Below are experts of layer 4 (counted from 0) of a mixture-of-experts language model. Rows are named router (the router's row for the expert), gate (a neuron's input weights, with its number), up (a neuron's input weights, with its number), down (a neuron's output weights, with its number) and show model dimensions 0-255. Each number is 128 + 32 x the weight over its row's rms, rounded and kept within 0 to 255.
After each expert's rows: "raises" lists some tokens whose logits its average output raises strongly, later layers aside; "gets" lists some tokens that make up at least twice as much of what it gets as of all text. This comes from a sample of Wikipedia text that the model never trained on. Tokens count by the router's weight.

# expert 7
router [104 160 127 110 118 125  97 152  84 174 101 120  71 125 187 137 106 146 133 105 180 100 149 153 103 152 148 117 112 144  98 130 102 133 138 140  62  93 119 104 141 110 137 160 132 147  58  97 171 106 148 131 117  84 148 130 150 134 114 127 178 100 127 100 108 155  91 207 156 193 208 142 149 133 158 171 122 138 128 131 109 168 123 138 110 112 126  58 146 126 153 117 207 149 154 128  96 145 135 123 130 113 149 130 135 221 106 136 127  72 145 131 145 148 152 103  94 149 170 141 156  93 155 172 149  64  99 142  96 104 130 128 128 109 141 144 153 159  48  99 149 218  77 168 117 129 126 176  43 132 173  65  83 145 133 101 179 141 169 121 104  74  91 119 123 131 102 153  79 127 111 168 165 122 118 163 119 115 118  82 140 133 119  67  91 155 125 149 159 148 110 136 146 108 132 115 151 140  90 163  92  34 102  96 196 176 126 143 112 136 109 109  91 162 154 132 132 150 148 110 138 111 141 180 128 162 225 135 127 158 102 158 115  99 126 177 106 173 111 129  45  73 161 110 129 166 126 156 157  97 120 179 161 144 146 101]
gate0 [122 149 160 144 172 138 134 177 141 120 138 108 159 163 118  86 147 127 128 177 121 133 134 133 132  68  45 112 143 106 132 185 162 180 164 123 118 128  70 101 106 148 111 148 140 123 160 151  93 121 132 139 104 109 127 135 120 113 169 168 136 180 143 115 142 126 111  95  56 101 128  95  51 169 101 109 154 108 131  89 108 125 170 153  84 127 107 112 115  40 114 156 108 109 151 149 160  94  73 170 135 163  94 100 114  96 102 109  95 110 116 151 107  63 255 106 121  97 163 191 172 189 125 141 144 105 126 111 115 142 137 134 154 121 171 130 113 113  93 194 116 130  98 128 125 172 154 120 148 159 142  85 118 146 138  75  78 177 189 114 160 124 104 139 144 109 122  71 135 147 182 103 129 173  97  72 170 107  91 114 107  96 106  91 191 101 119  64 174  69 128 151 132  97  81  81 189  80 117 144 213 147 148 116 106  98 140  87 102 119 171 167 159  97 116  95 103  81 120 135 128 111 142  94 131 166  96 110 157 108 168 134 154 117  82  68 158 163 147 164 178 123 148  91 105 103 119 134 131 133 130  76 106 153 144 114]
up0 [ 64 163 155 159 145 147 140 103 145 111 140 135 162 153 162 179  83 133  35 101 112 101 124 141 145  87  96 137 149 111 125 157 124 147 170 120  97  86 160  90 166 143 143  78 169 130 132 153  81 127 138 120 163 106 153 115 103 124 109 139 152 166 169 126 128 216 194 157 111  86 127 113  52 103  89 111 102  71 143 142 168 127  97 121 120 139 107 130 173  89  81 123  98 130 191 167 117  69  68 146 124 153 137  79 141 124  57 138 142 112 119 132 105 128 142  87  83 134  98 160 115 141 210 113 145 121 150  54  51 162 194 155 135 109 126 152 166 127 104 205 107  87 153 183 101 133 130 150 108 135 134 117 100  80 135  92 165 132 130 146 129 144 101 123  93 126 110 159  76 131 108 113 128  94  68 139 147  93 157 152 109 100 138  94 145  82 156 113 189 164 136 116 102 111 129  88 204 133  96 166 160 112 117 133 123 140  76 124 104 176  89 123 156 113 177 124 148 159  52 170 163 124 128  93 157 138 156 131 138 197 165 137 157 122  82 133 177 160 120 174 180 155 146 153 152 123 116  98 143 156  59 149  86 122 156 125]
down0 [123 147 110 147  85 149 106 188  82 124 139 102 121  95 141 112 137 200 108 143 151 106  75 179 185 122 152 123 125 191 122 131 106 125 144  87  93 128 122  94 129 161  93 134  80 142 113 122 162  85 168 128 100 145 149 145 128 121 133 185 150  40 141 153 174 104 130 132 113 110 121 128 172 111 107 104 136 151 140  85 184 117 118 139 126 115  98  90 170 129 108  98 134 123 103 109 140  99 174 113 122 155 180 144  74 125 138 128  62 175 138 104 130 113 129 116 100 125  89 174 126 122 159 139 116 160 123 130 158  98 122 119 162 114 111 109 166 203  95 176  75 120 112 111 110  58 146 119 141  33 120  86 123  93 160 132 168 163 197  91 106 116 162 139 112 181 118 129  72 145  92 125 116 227 100 156 119  77 123 108 153 192 158 139 156 110 177 135 115 201 124 107 129 107  84 103 202 101  33 155 126  73 145 111 111  83 160  78 140 122  52  84 175 135 107  99  73 107  60 107  87 124 137 123 157 147 136 156 145 147 150 114 118 141 134 112 140 141 113 131 143 123 163 135 169 225 128  78 134 107 123 135 105 117 154 111]
raises: "ne", "l", "und", "sp", "at "
gets: "| ", " ", "0 ", "–", ".", "'"

# expert 2
router [149 118 113 133  96 167 146  95 114 131 133 142 109 128 133  89 128 123 164 128 137 147 117 141 131 174  96 132 157  89 126 142 117 126  90 169 138 141 128 167 122 159 179 208 138 129  70 125 134 117 149 113 156 131 169 186  50 148 136 171 107 157 117 106 142  62 116 168 203 143 117 155 159 188 150  93 106 108 115 136 129 162 203  92 124 108 141 105 133 100 114 116  91  90 165 140 116 135 157  99  74 135 151 107  55 103 165  89 113  46  72  99  87 122 117 137  94 137 143 105 139 150 142 115 159 138 119 123 173 137 110  96  96 137 154 168 121 127 145 139 213 143 115 118 152 157 148  68 141 184 124 168 107 154  89 104 149  92 122 105 147 132 148 136 120  89  97 129 102 114 120 153 152 141 119 103 155 181 150 121 140 126 133 120 121 169 191 123  42 211 172 131 125  50 118 133 188 114 112  82 166 163 155  90 129  68 100 133 162 151 187  96  96 123 118 142 129 117 130 106  75 178 113  88 153 155 141 116 122 183 115 147 121  77  81  77 153 146 128  68 187 111  96 128 211 148 115 103 164 122 211 161 123 144  75  79]
gate0 [171 123 143  60 145  63 103 122 126 108  99  76 209 157 143 154 132 121  98 146  74  97  96 112 107 146 193  75 112 153 142 147 139 133  79 144 121  71 132  93  97 178  70 139 125  97 143 138  85 107 111 162 112  91 156 122 106 145 145 149 110 171 148 125  96  98 145 201  86 161 151  91 133 118 199 117 104 130 121 179  84 129 131 103  83 115  90 156 116  91  92 142 122 144 159  90 139 123 159  81 125 110 164 175  76 112 103 122 110 153  90  91 143  56 147 122 164 152 142  83 111 213  70 121 180 117 117  62 139 128 151 128 100  82 139 149 111 118 171 144 118 146 133  73  83 158 121 117 137 131 122 113 153 107 145  92 145 143 154 154 135 111 135  99 113  98 135 111 168 104 168 115 147 132 138  63 101 163  94 100 130 145 114 150 156 163 184 162 108 107 225 105 162  68  76 148  97  91 133 118 141 122 131 117 115 123  93  91 114  92 206 153 114 182 146  97 152 159 135 145 129 146 135 193 118 114 109 104  82 174 115 188  77 113 140 128 109 192 174 149 209  88 118 166 159 102 101 154  70 135 140 135 123 102 136 115]
up0 [147 116  65 145 163 223 114 134 119 181  90 185 146  90 133 131 130 177 115  76 125 116 183  83 154  93 132 130 144  91 169 149 141 156 142 123 112 138 143  99 153 127 171 104 129 119 103 156 140 142 130 102 151 128 142 172 175 133 103 115 140 116  88 142 152  97 128 136 173 155 108 157 108 142  96 169 143 139  52 101  67 177 119 169  98  62 181 104 161 120 124 115 132 152 130 158  94 113  82 107  96 155  94 104 120 117 173 118 157 144 128 190 146 119 170 110  87  81  71 138 158  81 195  66  96  27 141 140  91 156  99  89 153 126 123 103 164 134 141 130 125 123 173 217 120  85 115 107 122 144  95 162 167 171 109  94 117  66  81 100 164 136 145 127 125 147 105 166 159 155 120 148 171 124 116 156 203 128 109 175 158 134 127 137 103 140  60 109  90 140 111 130 118 152 113 157 181 142 118  95 106  94 137  95  80 170 160 197 127 146  80 104 127 163 104  93  98  97  82 155 163  90  81  68 134 155 137 131 140 148 134 129 141 171 156  94 122 165 111  93  76 135 108 114 113 155 134  94 105 143 136 196 141 145 193 151]
down0 [143  99 109 119 157  71 142 106 108  98 148 134  89 146  92 129  44 112 130 118 101 204 144 151 133 168 120 134 147 160 102 102  84 115 129 130 184 118 131 141 195 119 145 176 144 115  89 110 153  79 220 101 115 157 139 115 130 120 106  10 151  85 105 141 156 136 133 136 157  95 120 152  91 178 110 188 137  87 102 144 139  60 144 129 166 112 179 127 111 111 143 154 138 122 148 149 122 154 104  29 162 146 106 104 176 122 184  91 124 116  94 133  78 134  97  74 129 164 126 172 132 124 162  88 118 141 165 136 117 117 120 169 191  98  73  82 113 125  89 133  93 177 161 163 146 118 128 155 169 138  92 116 159 148 138 108 152 135 109  95 108  93 112 162  88 136 142 169 107 168  92 143 201 112  93 150 122 145 176 137  99 155 124 169 172 122 123 157 129  97 175 178 155  79 172 131  79 142 143 181 168  93 209 170 115 141 156 176 100 175 136  74 149 133 136 182  82 150 132 116  83 120 117 110 101  70 126 166 170 137 114 128 135 103 121 126 161 144 114  97  96 118 188  93  85 125 127 122 171 131 123 149 177 130 138 111]
raises: "at", "a ", "on ", "li"
gets: "re", "to ", "f", "er", "e", "de"

# expert 20
router [136  50 146 139 190 101 126 136 145 112 150 154 116 127 128 137 141 102 114  59 122 138 124  67 117 141  91 156 117 105 151 101 136  98 141 136 120 111 211 149 131  93 127 133 150 107 153 127  64 165 143 156 105 116  87 151  91 153 143 121  98  99 122 136  63 102 151 144 192 121  95 156 135  85 155 133 106 124  65 228 132  96 145 119 102 136 162 138 130 107 154 125 165 121 136  80 131 187  88 116 101  66 146 130 135  46 185 110 129 170 187 160 159 111 143 153  89 193 101 109 139 147  31 147 112 149 146 111 139  49 148  84 132 121 102 149 110 145 185 173  71 172 144 141 139 133 161 110  90 105 104 211 159 150 191 130 153 163 102 142 111 177 108 153 113 136 108 102 191 131 171 169 144 124 117 113 134 120  90 206 108 121  69 164  99 194  80 147 141  97 125 130 112 106 161 120 130 123 131 122 169 139 145 101  98 119  98 113  93 162 101 161 142 183 178  98 128  45 164  99 144  97 125 140 137  85 134 141 135 156  95 101 184  87 118 190 125 133 129 111 158 142 152 101 110 116 149 162 131 149 130 155 136 101 159 154]
gate0 [106 147 115 147 119  65 108 164 101 156 150 114 153 148 187 167 171  83 175 107 212 118  92 156 104  73 138 152 121 109  40 160 203 112 125 167 160 173 119 108  71 125 156 192 197 149  72 120 106  85 117  52 108 131 143 128 129 189 162 167 117 153 157  92 123 143 106 107 132 121 116  92 156 101 137 109 118 136 186 142 133 150 119  63  98  68 127 179 130 180 125 134 126 136 100 131  80 133 113  83 127 152 151  91  92 108 117 127 117 134 117 186 106 190 133 164 183 174 153  72 151 174 115 186  86 212 120 123 109 132 140 124  86  99  87  74  94  81 113 112 101 160 105  93 124  92 135 106 132 110 108  98 182 144 124 154 115 136 112 141 129 165 169 137  93 150 140 131  54 153 155 148 160  92 160 149 150  72  60 121 123 124 135 151 131 155 165 102 100 137  90 135 130 109 104 123  85 172 159 139 119  99  75 122 126 148 142 116 124 149 113  94 140 128  82  78 149 111 156 188 153 115 117 215 120  99  94 146 159 157 106 110 151 144 111 181 118 159  99 153 144  57 134 118 120 150 101 137 141 135 138 167 150  94 111 143]
up0 [161 101 100 141  90  62 161 139 174 113 128  82 109 146 167 124 121  77 190  90 190 110 107 146  99 124 124 112 103 119  99 137 173 126 134 180 220 147 105 114 113 136 102 169 176 146  69 146 117  84 113  83  96 137 158 135 147 193 116 169 143 162 126 134 119 124 170 112 147 158 103 151 121 103 137 113 123 147 133 155 132  87  95  74 115  87 176 173 151 166  96 100 110 141 110 148 100 166 112 127  93 126 147  82 101  99 107  98  84 159 139 127  82 185 128 132 121 160  98 123 167 123 110 152 106 221  70 123 105 102 144 134  44 105  76  86 149 133 139 100  78 158 104  88 195 116 111  89 164 104 110 114 146 115 110 154 136 114 137  93 131 178 177 109  73 115  88  88 111 111 165 163 153  86 140 150 153  94  97 203 114 128  70 174 103 165 120 152 111 112 125 140 151 136 141  88 146 184 141 170 174 117  81 171 121 142 117 121 146 163 121 126 128 133 128 101 142  68 123 140 189 111  67 181 124  56 129 140 164 150 112 117 168 135  86 184 104 122  65 145 130 102 101 105 144 190 158  96 138 133  89 153 106  65  86 138]
down0 [ 90 133 130 149  84 107 137 161  97 149 112  80 106 141  85 221 156 125 125 184 120 122 143 153 139 110 113 182 116  91  98 111 147 153  77 159 138 144 162 117 127 115 148  76 174 107 187 153  82 107 146  97 154 142 157 120 137 104 156 151 126 196  88 137  98  79 108 153 145 117 130 156 149  80 168 123 189 151 128 160 173 153  97 153  97  67 131  75 152 154 147 113 113 119 133 116 137 106 136 146  99 109 122  91 139  97 161  93 126 140 145 137 116 120 178 149  71 128 131 147 172  82 173 133 106 118 133  96  97 120 177  80  73 104 133  85  94 133 142 159 118 137 147 126 101 126 168 123  90 112  95 161 124 139 167 158 141  83 137 113  85 178 109 118 153  96  75 110 139  88 122 162 103 104 131 113 132 111 147 124  83 107 164 127 113 127  86  70 138  80 171 124 162  44 228 170 112  61 139 111 100 117 159 140 115  75 105 145  96 194 169 108 100 166  94 105 112 109 158 135 150 148  19 136 112 165 129  95  72 104  78  82 154 123 124 126  99 132 109 168 124 104 160 175 236  89  73 104 137 101 168 142 120 140  97 137]
raises: "s", ", ", ". ", "-", "; ", "."
gets: "0", "than ", "present", "in", "tor", "over "

# expert 6
router [ 72 185 178 130 110 101 132  81  54 119 143 153 145 127 154 120 105 154 102  87 188 138  89 141 151 131 197 135 160  94 130 127 102 128 133 161 153 132 200 131 130 120  92  86 132 143 164  85  73  84 138  29 152 167  39 128 155 138 153 112 124 109 115 155 103 145 148 101 106  72 127 177 165  92 109  83 128 114  99 164 136  86 163 117 224 106 117 156 123 164 103 131 101  94 109 116 121 137 129 120  59 164 130 132 158  91 117 150 181  86 122 164 129 155 141 103 115 109 125 128  57 166 118 134 191 116 144 155 154 101 131 169 147  80  87  78 104 124  64 140 130 122 137  94 161 135 104 187 166 147  89 158 146 117  54 162 103 105 143 119 146 121  96 110 155 166 125 138 157 155 158  63 160  88  88  82  89 165 162 146 165 130 159 115 126 136 177 139 141 139 153 160 178 104 133 152 105 166 140 118 165 117 154 116  80 159 124 117 146 120 167  97 173 118 150 111 116 159 105 133 178 109 148 127 137 170  90 188 107 129 130  69 148 160  62 169 111 128  94  94  89 163 192 142 107 122 140 101 150  89 109 151  88 101  97  85]
gate0 [164  65 150  99 126  71 120 142 111 165 190 115  88 159  83 156 116 127 105 121  78 173 120 128 102 122  99 142 109 116  74 105 142 132 124  91 121 151 126 134 117 126 126 158 141 201  95 125 140 165 114 137 145  96 160  79 148  99 147 138  90 109 134 125 142 102 150 138 143 138 147 172 145 103 117 138 157 135  63  66 150 193 110 166  82 120 161  95  81 145  54 151 116 101 119 119 141 158  96 121 132 115  92 125 102 152 152 135 100 190 102 171 125 141  84 120 168 104 164 118 118 145 204 165 113  73 155 114  95 167 115  87 159 147  83 161 117  82  98 165 161 114 103  88  81 142  82 102 109 147 134  92  43 114 127 111 128 129 111 131 128 106 140 150 166  91 155 168 155 141 145 134 143 170 168 153 129 103  90  46  93  85 108 197 152 137 143 112 139 139 162 111  72 138  67  81 123 161 134 125 144 123  96 124 102 153 108  52 155 119 137 156 129 137  93 228 143  67 129 130  98 112 125 116 117  89 182  94 164 106 141 184 115 105 156 153  91 111 112 146 150  52 104  51 129 161 179 144  68 128 165 197 176 139 141 138]
up0 [153 121 118 131 177 187  83 103 186  86  77 100 108 153 137  61 133 197 138 124  99 110  90 121  75 115  90 141 112 160 118  62 148  68  71 173 111 130  88 162 136 118 120 143 185 145 169 130  80 138 112 147 106 122 165 137 123 144 147 116 113 149 147 172  96 146 129 205  86 139 152  78 118 154 164 158 114 187 198 172  86 121 149 119  90 164 131 164  94 109 188 154 106 186 177 180  85 142 140 220  91 144 176  50 135 119 168 123 139 146  70 127 112 156 105 157  76 124 173 118 153 106 129 126 154 145 106  99  83  61 149 149 106 143 119 180 120 110 140 118 128 101 135 166 146 109 144 103 105 108 167 142 174 140 111  61 157 139 117  95 137 124 143 126  85 145 159 110  93 130 141 173  62 153 109 100 155 156 101 128 131  89 115 125 125  78 110 147 128 145 158  99 181 133 139 119 151 109 111 121 101 144  92 118 170 144 151 147 100 162 118 172 129  81 124  92 165 131 145 102 178 127 135 142 102  79 137 140  55 121 159 107 137 120 114 122 170 151 163 146 132 153 140 160 162  46  92 109 128 213 130 156 155  70 114 114]
down0 [158  84 177  41 170 132 126 111 147 152 144 120 145  93  87 117 116 117 144  94 101 101  92 165 151 150 115 158 118 159 122 122 177  85  99 135 163 174 105  48  92  74 191 120 126 156  87 108  99  92 135 120 158 142 122 138 209 118 161  89 156 156 117  96 116 137 162 172 152 176 166 108 110 144 141  81 137 158 108 184  87 156 136  76  72 116 150 133  50 132 101 130 102 101 147 139 122 161  69 113  86 171 227 138 126 141 177 120 144 167 146  99  73 150 152 146 138 174 139 138 109 163 137 105 182 155 120 164 119 103 124 136 136  84 179 103 133 151 116  80 139 150 119 128 116 127 140 174 126 107 155 146 153  88 156 111 158 120 145 100 166 109 110  83 136 150 176 137 132 154 180  95 145 191 133 176 158  89  73 126 140 164 131 182 102 106 105  99 109 129 173 119 161 104 117  79 138 189 174 102 167 155 161 121 101 184 201 152  94 139 146 185 150 126 157 136 105 140 102 148 121 118 156  79 110 115 168  78  70 145  94 157 118 176 107  97 145 160 117 145 136 124 142 100 147 111 160 150 132 117 153  70 199 191 140 160]
raises: "the ", "a ", "his ", "their ", "an ", "her "
gets: "of ", "as ", "with ", "by ", "to ", "from "

# expert 14
router [108 122 128 130  72 154 111 117 124 136 114 132  46 122 131  79 148 126 140 142 123 118 142 180 138 104 171  80  99 123  96 155  92 132  86 172 118 120  87 160 147  75 145 102 131 166 119 153 143 134 134 130 120  99 170 109 164  80 142 173 131 102 119 161 110 109 149 118 128 160 175  94 116 114 191 172 106 191 103 124  93 174 201 129 108  87  59 163 104 125 198 156 150 100  79 145 119  96 160 143 148  77 133 155 132 130 130 115 110 147 160 112 149  81  57 152 117 101 117 134 168 143 146 128  92  71  86 141 211  91 179 141 125 155 147 192 100 101 109 145 125 121 130 153  55 126 136 135  70 131 113  92 129 169 121 127 126  34 143 178 115  43 149 145  80 131 127 142 128 109 117 139 160 133 183 133 154  39 127 132 129 142 171 172 127 106 107 144 127 145 140 120 107 157 183 134 149 132  79 105 147 128 102 180 140 217 127 170 144 139 117 119 143 133 143 159 108 183 164 107 107 174  72  99 137 150 110 220  82 116 151 121 107 124 155 130 120 147 139  77 115 123 125 135 131 112 184 102 111  83  44 104  79 137  98 113]
gate0 [122 160 142  89 171 106  89 162 132 143 122 137 143 123  70 162 142 138 103 148  53 164 122  81 103 131 120 105  98 121 138 138 148 152 176  88 123  86 121 102 124 101  93 119  92 181 226  78 141 108 155  84 144 160 135 157 123 121  62  89 170 181 185 135 109 110 152 114 132 127 142 163 120 157 172 133 139 148 167 174 108 127 139 105 136 151 137 129 124 174 146 132 163 153 100 157  93 121  97 197 114 134 111 170 125 120 130 118 153 135 106  91 125 147 170 172 132  90 154 145 147 168 130 118 127 108 149 148 156 159  93 158 176  88 102 106 160 135 154 202  73 117 129 127 101 149 165 169  83 149 121 114  82 178 122  45 137 106 104 114 102 104 106 174 134 157 117 131  99 106 156 180 148 158 171  75 127  93  99  99 113 138 158 130 118 132 135 152 194 138 139 173 104 102 118  97 146 119 118 174 108 101 163  61 123 147 209 126 135 129  74 160  50 122 132 113 132 174 124 119 102 122  84  53  89 188 135 123 146 135 151 131  89 144 200 136 125 172  26  85  96 120 138 157 134  89 127 106 143 145  88 153 137 220 179 154]
up0 [114 117 110 118 132  99 160 158 152 114 132 105 108 205  58  32 115 103 146 140 124 139 165 175 133 147 101 143 137 126 108 139 140 135 184  86 169 170 144 170 193 121  78 120 192 117 143 116 157 140 122  86 113 129 122  61  69 139 135  85  75 127 151 140 168 142 141 107  98 157 120  93 171 105 193 112 126 122 189 133 198 159 166 120 144 178 111 107 116 104 123 167 123 104 156 124 159  83 121 104 153  86 157 157 129  91 156 121  84 107  65 175 121 149  85 121 106  89 157 154 188 128 131 111 176 172 116  97 160  97 101 119 162 109  58 171 141  95 175 165 120  95  85 119 151 150 124 130 102 107 151 106 122 157 186 109 143  86  64 153 118  50  98 113 156  67 131  91 113 117 148 154  97 120 162 124 138 150 127 185 188 117 133 100 145  65 138  91 147 105 152 137 121 169 165 154 137 119 185 156 105 153 121  82 103 150 110 153 106  96 113  64  82  96 103 165 148  61 120  88 161 124 143 123 115  66 158 132 109 135 122 117  68 134 171 154 172  86  73 104 158 154 158 105 120 141 156 160 161  82 103 139 125 124 105 139]
down0 [136 190 176  91  83 126  62 116 186 213 100 152 160 114 161 179 123 119  73  93 155 167 162 118 130 117  58 146  76 118 149 153  97  96 164 120  75  51 109  94 102 176 116 149 140 181 106 133 155 136 146 134 158 135 188 166 112 127 102 140 112 130 100 159 113 165 118 127 124  97 101 109  84  79 153 123 141  71 133 167 141 130  79 129 142 169  81  98 169 107 116 100 101 137 146 128 116  75 107  82 126 145 114 119 153 136  98 102 157  95 167 144 109 146 111 147 106 141 107  45  86 102 133 175 153  83  78 116  98 149  76  99 147 145 172 144 101 184 123 164 112 127  96 130 162 135 100 153 108  36  95  78 127 163 101 189 138 124 132 110  73 124 128 103 130 111  83 114 125 174  87 113 106 106 124 141  79 135  97 115 125  94  89 173 184 150 111 115  98 106 115  73 136 152  92 115 181  84  65 165 102 108 107 151 160 133 145  93 122  96 109 102 157 125 143 100 100 129 137  93 141  75 117 189 155 147 199 116 121 126 103 116 173  91 113 143 145  49 149 125 140 165 149 180  99 147 154  83  86 138 105  95 133 157  95  92]
raises: "The ", "like ", "As "
gets: ". ", "\n\n", "| ", "\n", "). ", "."

# expert 1
router [ 27  77 127  21  78 143 107 100 134 161 110 126 112  96  98 111 134 131 129 149 114 115 177 111 105 135  85 153 102 156 111 135 131 122 143 158 120 130 136 145 157  67  58 146 149 124 148 107 178 164 137  83 227 170 123 105 141 100  93 181  99 113 132 103 121 149 154 107 140 144 136  96 134 124 190 127 134 112 149 108 114 151 148 190 113  44  87 113 126 135 192 152 143 128  64 171 180 110 172 149 114 154 137 127 128 158 118 138 128 113 135 122 191  66 112 169  80  94 155 136 145  70 175 137 190 138 104 182 163  88 176 126 127  89 111 146 134 111  79 158 160 151  88 152 137 112 140 105  78 139 182 117 102 164  93  83 198 128 144 171 125 101  79 130 151  74  96 116 135 105 143 163 122 140 186 106 125 119 161 114 139 132  79 161 120 148 124  79 205 154  72 151 147 125 112 119 153 126 104 136 148  90 114 110 152 162 184 137 120 157  88 132 113 126 107 103  94 152 130 157 106 138 138 105 137 126 159  81 103 118 162 103 129 103 135 150 120 133 103 120  74  74  79 112  71 123 127 141 102  57 151  86 105 202 132 119]
gate0 [124 159 144 164 113 113 120 146 114 148 156 101 113 144 195 126 137 145 101 131 122 115  86 167  77  44 111  36 141 105  77 143 127  46 141  98 134 155 112 126 125 172 127  95 122 221  99 154 152  91 146  87  91  98 119 130 123 106 161  87 150 186 142 133  95 129  62 142  80 115 151 173 100 130 116 117 129 126 124 147  99 111 109 173 142 140 103 113  91 117  94 160 127 134 147 103  95  60 110 136 112 134 175 135 170 202 131 112 135 169 153 171 149  96 148 110 150 133 150 133 108 122 204 111  97 112 147 121 141  70 137 153 116 128 125  67 172 171  75 191 102 138 118 128 109 125 118 116 158 125 155 112 122 202 116 122 180 144  98 143 153  74 132 116 158 151 149  80 124 151  70  63  97 144 103 198 139  94 140 127 112 137 142 157  55  94 113 133 143  62 102 113  75 177 102  90 196 172  84 158  99 156 175 148 130 127 152 119 159 155 165 136 123 113 187 120 159 101  86 161 122  94 125 132 120 101 146 173 154  97 169 129 117  81 147 132 104 166  71 117 130 122 121 196 154  59  88  97 112 180 109 121 156  96 135 133]
up0 [ 91 160 130 140 117 120 174 136  77 138 140 103 169 153  96  79  83 155  95  75 148  87 134 169 115  57  95  63 129 124 105 141 129 130 217  69 149 140 119 137 163 165 131 113 139 115 132 137 151 144  99 118  85 113 117 126  88 109 167 111  85 176 125 122 167 120 102 181 114 127 130 124 134  56 121  93 142 126 156 142  86 132  99 110 114  94  99 132  97 138 103 159 127 169 106 116  92  74 117  92 100 172 152 147 146 111 112  95 122 105 109 161 162  96 113 148 151 157 134  90 167 100 175  96  94 149 176  87 130 120 127 147 186 116 121 133 162 132 106 205  96 151 149 197 114  75 146 135 145 143 140 112 132 191 152 152 161  88  66 148 184  51 101 136 125 136 149 108 118 114  59 146  70 129  95 168 121 123 112 133 179 163 192 121 140 102 154 123 144 133 152 134  77 185 162 108 148 162 136 167  57 203 170 130  65 133 136 125 125 159 129  84  90  57 161 129 144 166  93 139 151 124 160 147 105 111 147 153 116  88 167 103  98  76 169 150 102 135 122 157 149 108 127 165 132  73 108  80 133 141 113  79 213  73 167 145]
down0 [136 145  86 106  82 109 105 144 126  75 132 165 103 148 133 152 115 101 177 151 152 130 153 135 104 109 120 123 122 140 154 114 129 136 106  98  62 127 120 154  98 126 177 184 128 148 184 105 115 164 166 117  97  75 175 113 129 145 112  97 170 113 106 175 221  69 123 136 161 103 217 150  77 149 144 161 156 137 158 147 145 133 160  88 142  68 132 161 190 158 110 137 135  99 156 110  93 121 136 126 155 102 171  85  68 144 150 160  77 126 100 112 117 113 135 127  70 135 115 127 101 174  96 124 101  88 190  68  61  84  66 173 164  61 116 130  71 106 126 132 120 200 150 132 140 136 152 135 157 127 101 121 121 123 144 175 142  93 178  89 121 168 121  99 152  96 114  81 155 159 141 133 135 147  88 139 149 139 168 139 105 142  93 125 187 134  56 170 116 148 169 137 144  91 118 134  57 170  91 139  99 163 145 148 104  72 155 102  93 142  83 143 158 118 167 124  81 158 143 139  49  62 159 152 121  90 111 117 152 123  54 126 158 144 143 156  98 151 106 142 152 119  69 143 131 112 123  68 116  82 173 144 152 176 118 142]
raises: "minimum ", "basis ", "new "
gets: "| ", "% ", ") ", "\n", "M", "3"